Weights of a small mixture-of-experts language model, trained from scratch on English Wikipedia.
Size: width 128, vocabulary 8192.
Below are experts of layer 5 (counted from 0) of a mixture-of-experts language model. Rows are named router (the router's row for the expert) and show model dimensions 0-63. Each number is 128 + 24 x the weight over its row's rms, rounded and kept within 0 to 255. Numbers have three digits each.
Before each expert's rows: "mostly gets" lists some tokens that are sent to it at least half of the time. This comes from a sample of Wikipedia text that the model never trained on.

# expert 110
mostly gets: "', ", "^{[", "(", "., ", "( ", "}, "
router:122144154109130174156099133127118133127101157140107088157134056126123145136116107124071151168104160123117141135147112140081127138102099081131138135112117135167079127110125112108144078150158088

# expert 114
mostly gets: "MF ", "FW ", "38 ", "DF ", "34 ", "41 "
router:112111126123149153145143154133115118155114119121122103169152108117119104127129108133072112121117151130089071142145089079121123131066122112154130136111127132140121128122100105091192094154152141

# expert 72
mostly gets: "Votes ", "Candidate ", "Date ", "List ", "Apps ", "Result "
router:113108138107124136129124134116147124118121175142129087120143098147143120120115081162089112138064139114096093138137093099108130148088097103120120145114090175135133168121119095117172097133119149

# expert 104
mostly gets: "or", "Or", "yr", "al", "An", "mor"
router:122119143105111113147116125201098141170074130132104120119113093134142134109154123190127146136121166106144115129163115135123134133101134137122129124142128146132121147143099140127165100138112162

# expert 73
mostly gets: "ow", "bro", "а"
router:105131138136140159152138142165093137145110139150115087116100126162142093085078113127083168123111149086107092129121120100105104159075109122113157088107126137153114100144094107107139129155164146

# expert 94
mostly gets: "±% ", " ", "Notes ", "% ", "Apps ", "— "
router:131129126145145138161122152137118124151096122142092100122127116120143086133107106130058132151133159113064079111128118051099132130080137095121148127134131143114106141114105123136181106176125122

# expert 98
mostly gets: "ers", "ies", "ines", "ms", "es", "ches"
router:103089115082118138132145137146121127127093136139076106113138080131120134109151145176128105140109188079075109140119135108094109109123088099114121141139130159161127142144107091088170147169118100

# expert 87
mostly gets: "Vol", "· ", "O", "Tran", "A", "together "
router:114135138143123142119121123142149169164078148133136101123153113147162101113136103105128130118103167095090098143106117106071162114111138099137148120154143150123097156132143145092161128134113105

# expert 61
mostly gets: "University ", "York ", "Texas ", "Institute ", "Army ", "London "
router:106092112076103173145120160097133128125092146134118109139139124140114098086140105170110136109104128102094126147127166089101134127080114124128148117108108152112105160113111085085164081181144113

# expert 126
mostly gets: "Min", "Rock", "Play", "ack", "opp", "uck"
router:139100147107114128171107131133130136143144106138138097158091083147135118076095112165076116100088134124107108144106140129121160125126134135153134138125111113132110093129132132118185125146119118

# expert 111
mostly gets: "construction ", "development ", "production ", "control ", "education ", "research "
router:107098165057114131150108144161107108144122110113125087136149093157132118127147138160120111139089152100087135149135177088092134126107105121132114125085104148155119131113101118102146138131142116

# expert 39
mostly gets: "C ", "FC ", "Championship ", "V ", "Railway ", "Avenue "
router:103113122080129173118117164126140139166105132123132110146151104130129092096117096168088126107092132111095103158112131104082141146078114143132129154100156159119135135132103111093143073139139102

# expert 123
mostly gets: "Smith ", "Jones ", "ez ", "ić ", "Wilson ", "Williams "
router:106097123095104137128125168129131119137083131154122101110136121131111116097094064190076144152119136092083106156123132071094118147100101133140125108091153126135124127127108128106164082148147099

# expert 125
mostly gets: "201", "198", "199", "195", "200", "202"
router:096115136135132181141130157127100122128126151112109132152118135129131084097138099158126134133119137081087118136135112126114114121110148121161139111155150135142101124108131107099179091136140106

# expert 97
mostly gets: "South ", "New ", "North ", "San ", "Royal ", "Western "
router:085094141066121143137107148120134115134111159131123135163091123155149105101148099180097095101120137114095129138151120137129099133103098156137141108090121144115118157116126134102154089178141102

# expert 91
mostly gets: "|", "|---|---|---|---|---|", "|---|---|---|", "|---|---|---|---|", "|---|---|---|---|---|---|", "Malay"
router:124103142133123175139086171133116146104136168157116098169110091147117087076180126138085143116110132115128133130140167097106123130116131133134149113141128141143109104098081126083157145166167120

# expert 120
mostly gets: "name ", "south ", "named ", "north ", "region ", "village "
router:091102123112106153180100098154143100135094132148117098141125080146128089142117096171099136138126132110130112154124129078138125144095146116128148107143118158108089139127097113100149115116121143

# expert 100
mostly gets: "it", "is", "as", "Is", "us", "north"
router:168099115112128153135105114135082130122107135127120114107138095169143128123105118141112128167135132103093100140107131101091137151093110099122108150134117110127083103105075111115171139145099078

# expert 113
mostly gets: "k", "°", "″", "′", "^{", "_{"
router:088134134113131165128099147147107120168072171146099077121087132121138112090102106146131107132099164144121114156117115144096139148126125107127157124102146153169144170127113129115140108172130101

# expert 109
mostly gets: "dec", "en", "tic", "ac", "public", "tis"
router:145108123131129163146142124141100108103090182138119097158119115123135140125127117176122164124116120133118100106110147124077141099132126109159131158135123149136109121149086144087155139194137105

# expert 116
mostly gets: "Thomas ", "Philip ", "Peter ", "Trump ", "Smith ", "Lee "
router:108091126089092155129131174143094107165082129139117122119141115161110097091122074165088161140112137103115101171137137093079114135102117112144123124112170139157126142115108092107150087115139074

# expert 66
mostly gets: "CH", "CD", "PA", "SW", "AP", "BR"
router:119104159119107159117148150154148138129106156128128099148127101151136066080142110127117166117119138111113080140116138107110142145077086110119112142126165142135118122118085088103165115127145089

# expert 107
mostly gets: "in", "axim", "invas", "ian", "ini"
router:114132112099139189111120126182147106161098150124133104126124109150130138127157113127102124130150136112118087097136126089091116147109086149148142119104139135145055104101108126106174141138102124

# expert 99
mostly gets: "G", "N", "Y", "Q", "R", "T"
router:130113129063127156121097148169124123127088152109125102159115094161157139109125071143119146141134128124097086111114111101121152128095111146140157129125164090138097084125123121121176103123145118

# expert 59
mostly gets: "years ", "period ", "months ", "These ", "weeks ", "year "
router:148129122090144131178105113102081118132106174126152111117108101139157133110159107131129112126075133061103091150118124106110150148102125103164179134120147142172120124115137107056145104149153102

# expert 93
mostly gets: "For", "Har", "Bur", "Gre", "Nor", "Pal"
router:111099127102112117144123155118120121156094161135117133126121116124119108084108120144098156108092118118101152133116103117111137116088142117143188124148115106132093119126137144093178113153135116

# expert 81
mostly gets: "At ", "near ", "along ", "attended ", "Spr", "above "
router:115142119113146143169095115128111153158098134114109093171116135129167119143160123136066129132099122112080108169113129093122166153124134109129129124093132133173135106135121102111146124140145063

# expert 76
mostly gets: "com", "Le", "Qu", "Ev", "Tr", "Com"
router:125096125113162157146139151151123171151133102172119107132112126140152098090156090154081146127099155111125113143134184115111136107096146099147177142115114148128075106157126106121165123134168115

# expert 78
mostly gets: "\\", "at", "$ ", "$", "$\\", "cat"
router:110148129123133148142108145130121115134084147118087106155121101101132085139118106123079173149100128122107092142103129128119128193079112143135148120099152114124130162086092124082152105158159118

# expert 86
mostly gets: "their ", "his ", "His ", "Its ", "Her ", "her "
router:127102125115133144121099162138087115153119162150132100147092117178131153112122091135119122147086173098119098151133123109103096145110107132144101151116152111157101122099114125095142144155125066

# expert 102
mostly gets: "|---|---|---|---|---|", "Location", "Coordinates", "Born", "Website", "information"
router:111095129119103134148086115137114177124132148153118041149086086117132135113140125117131158169106147101113093153114126089148125124133076145137119125121084139143081135136126106134194121151132123

# expert 101
mostly gets: "population ", "average ", "percent ", "median ", "Total ", "lower "
router:125130132091144120126118130122110114141090127127115087102114129181149119116099062143109158133096151116091110149159142096092147155133115125094137124125109125147109160129093132094145109163138163

# expert 33
mostly gets: "-", "newly ", "highly ", "originally ", "fully ", "double "
router:115135155129124171153133170126130113157128130138102088151129081188156132130130112163109116113124138100116120128179115106103118131145093149135111121121137131155115154114110144071134125147145122

# expert 88
mostly gets: "La ", "El ", "An ", "a ", "Le ", "del "
router:129127119140148152161102157116135143165090181136104101111114106150136099098144135127093157129137146112099140136122094130102142147087162103162142157095140125095120128149126099093133091137120129

# expert 121
mostly gets: "member ", "President ", "Minister ", "president ", "player ", "married "
router:105099130139115148129085137158125098160119146134099095125123138179121145105143112158125132156127120124111102151145108065080125133112106100126141102124116106138114112134153125094143103147158132

# expert 90
mostly gets: "): ", ": ", ".: ", "Interactive ", "N ", "', "
router:089072131112138188182126149149118134148088156140137109149114120132141136098110098129109134136133123093095140099107128124091142120136120166159115127097128118145090140115107133126147099139114108

# expert 122
mostly gets: "); ", "\"; ", ".; ", "\".", "\n ", "; "
router:098098148107137175118126167152116138164136177137135129161136109133145111115119100156110135087117162120097124126136116113121140110075082132151126114123176130148104142096133083086144135153108075

# expert 70
mostly gets: "season", "film", "School", "author", "person", "design"
router:110093128142103147159075153144110136109119119124115094155111098151160123102119101131124161113091134149131086141133124114139113129110144099119135128125114124115061065111138107098176135156108107

# expert 89
mostly gets: "\", ", "\"), ", ",\" ", "), ", ", "
router:114122128117073165176128143154088135143092139153096114133116071117150106103139099162116110111107159120127135126161080121113147147079149097114102136145143114163112144087137122092134093154127094

# expert 80
mostly gets: "metal ", "engine ", "gas ", "car ", "plant ", "fish "
router:124115148123106142130109173157113110167096140115115081125151100169130089103131116178108130155089129108113100147169140100093124171096151120135122144107141146163138126147098108073136108124152132

# expert 106
mostly gets: "most ", "large ", "much ", "very ", "small ", "important "
router:090131144092106130169147110167119133141091137129142101123106097173117130126141082182132146122120153123125126143139112107077106136085153093135127136104133149143139134113084126078137148154106128

# expert 112
mostly gets: "British ", "American ", "English ", "European ", "Australian ", "Chinese "
router:131122110121113153135109159142101114127118138134133073108125126174133143089136092149115140113097143087085124131125134148083137120090151153131131140104140138117105135115114132089155107145114142

# expert 71
mostly gets: "Mar", "é", "á", "ó", "Val", "ă"
router:088096118140135184126127145121100110164116124134098117129110097122135138092127143125072141128101160065104108103107130130079142113103112119104139118145136126129080109139138103079152121149138123

# expert 67
mostly gets: "Ge", "An ", "inv", "Sk", "Pan", "Dev"
router:131136124102119130154101119103116121169108146153086122145079135144136095127125079158110142134138159109114140101173153116098122120122140092137168116112133136120092156117137147101141092152133131

# expert 117
mostly gets: "J", "j", "n", "Bl", "z", "sn"
router:114144119101129159115125137112091119148092138147103138139097114133133154134123085180116146136115139139089099162125100126118171144082087097120161164142121105170089110144095122102157112117139133

# expert 84
mostly gets: "Se", "Indi", "driv", "commun", "Te", "activ"
router:114088148112117118151098108118085093110169151131127117143090120112152098111158104152111119120138124105127136127139148111129147143097135140110135111102113112133077141139137095114159129140143125

# expert 105
mostly gets: "but ", "and ", "& ", "And ", "while ", "though "
router:119082127129134157184107145145136144140109158149087115123145101137131118100189092139114124136107153112105149173126110082038123153122151097121115121144150178161106144121120136097135131140161105

# expert 45
mostly gets: "group ", "program ", "school ", "company ", "organization ", "community "
router:097111123122090157136117159146120125165113169102121092139142114108144098139140085132136135134104154107131089137120138081120128170052130151091123127151151151152111132101101094099148121137140145

# expert 64
mostly gets: "No", "Co", "co", "c", "Gu", "Jr"
router:109122170131137185137131136112115101171099138157147131151130111122145144117092099129080134145109145100121086108130134086107142111085144121112153118105133169126123173098111115088182111149144112

# expert 108
mostly gets: "|---|---|", "Length ", "Born", "statistics", "Event ", "Men"
router:114116135088126171154108144172126155130101153169132081128091110132171111127143117132101153120059118123124139141161096110112117129117095131135180142096099133151130122125105092067148150170110093

# expert 103
mostly gets: "bo", "Bo", "Ro", "o", "Mo", "oy"
router:094122173103113184156118146092121081125114114148107076107119123118162128131144139183142126115139174130119128101119145112095150130113114131118150121134182122178103122074100125117150091151167116

# expert 12
mostly gets: "He ", "she ", "She ", "he ", "It ", "instead "
router:107136121148112174126129144128135144124086111162120107167123099163146112089118071166103102160067125137096087123117116100116134132130117112135126127102158170163113120100119142077157118124163120

# expert 75
mostly gets: "H", "K", "F", "M", "B", "L"
router:132120139101147175137099150134129118141085167178083096146157122127151109123128102123120127106118134118093100157136123114110137136080125114157157118145154161159094133141118144121159112110162117

# expert 68
mostly gets: "li", "Her", "Fin", "fi", "bre", "stri"
router:091096149127137130121117151145076124172125136131116144109130098135137065132133101142085164141087155121131139109104145120104153101102132107129129101116140157142120132150114100106156080151147123

# expert 82
mostly gets: "gr", "id", "ear", "pl", "leg", "ond"
router:128114129143125152150117156134112175142139127129100126133113112135110111116150091159104137109049190074122140162111090127135119111124133168113147151140113104136110101121087098130176125139140122

# expert 65
mostly gets: "cap", "requ", "contr", "Mon", "mod", "Cap"
router:112117163102142167165125128161107092142089134127118118113124115114170148102120127117101149101124148103128132098157123119088106119129133133139181118143172129113060103177127117101151112188151139

# expert 83
mostly gets: "ri", "ati", "di", "Di", "ali", "mi"
router:118140165111104152150131130140126145166145148129138080088101100102118087103139135122105143104128131108088125115148129117109142147157135123164165142131146132121124183086125111104145131166122132

# expert 118
mostly gets: "October ", "June ", "January ", "July ", "September ", "November "
router:121108105086135137174134133129123134103123136122102098117135118161139131115132114166119138145112151130084064166129155129065137141089101154174168126101165154139092123091121104083161091118185128

# expert 77
mostly gets: "this ", "same ", "another ", "first ", "next ", "second "
router:128141106115126137141089125120083115137088141124123107125134111167123078144087074142116115144098144100091119151114137122124114151099134155147186151087118131132100152106117139068145130128109113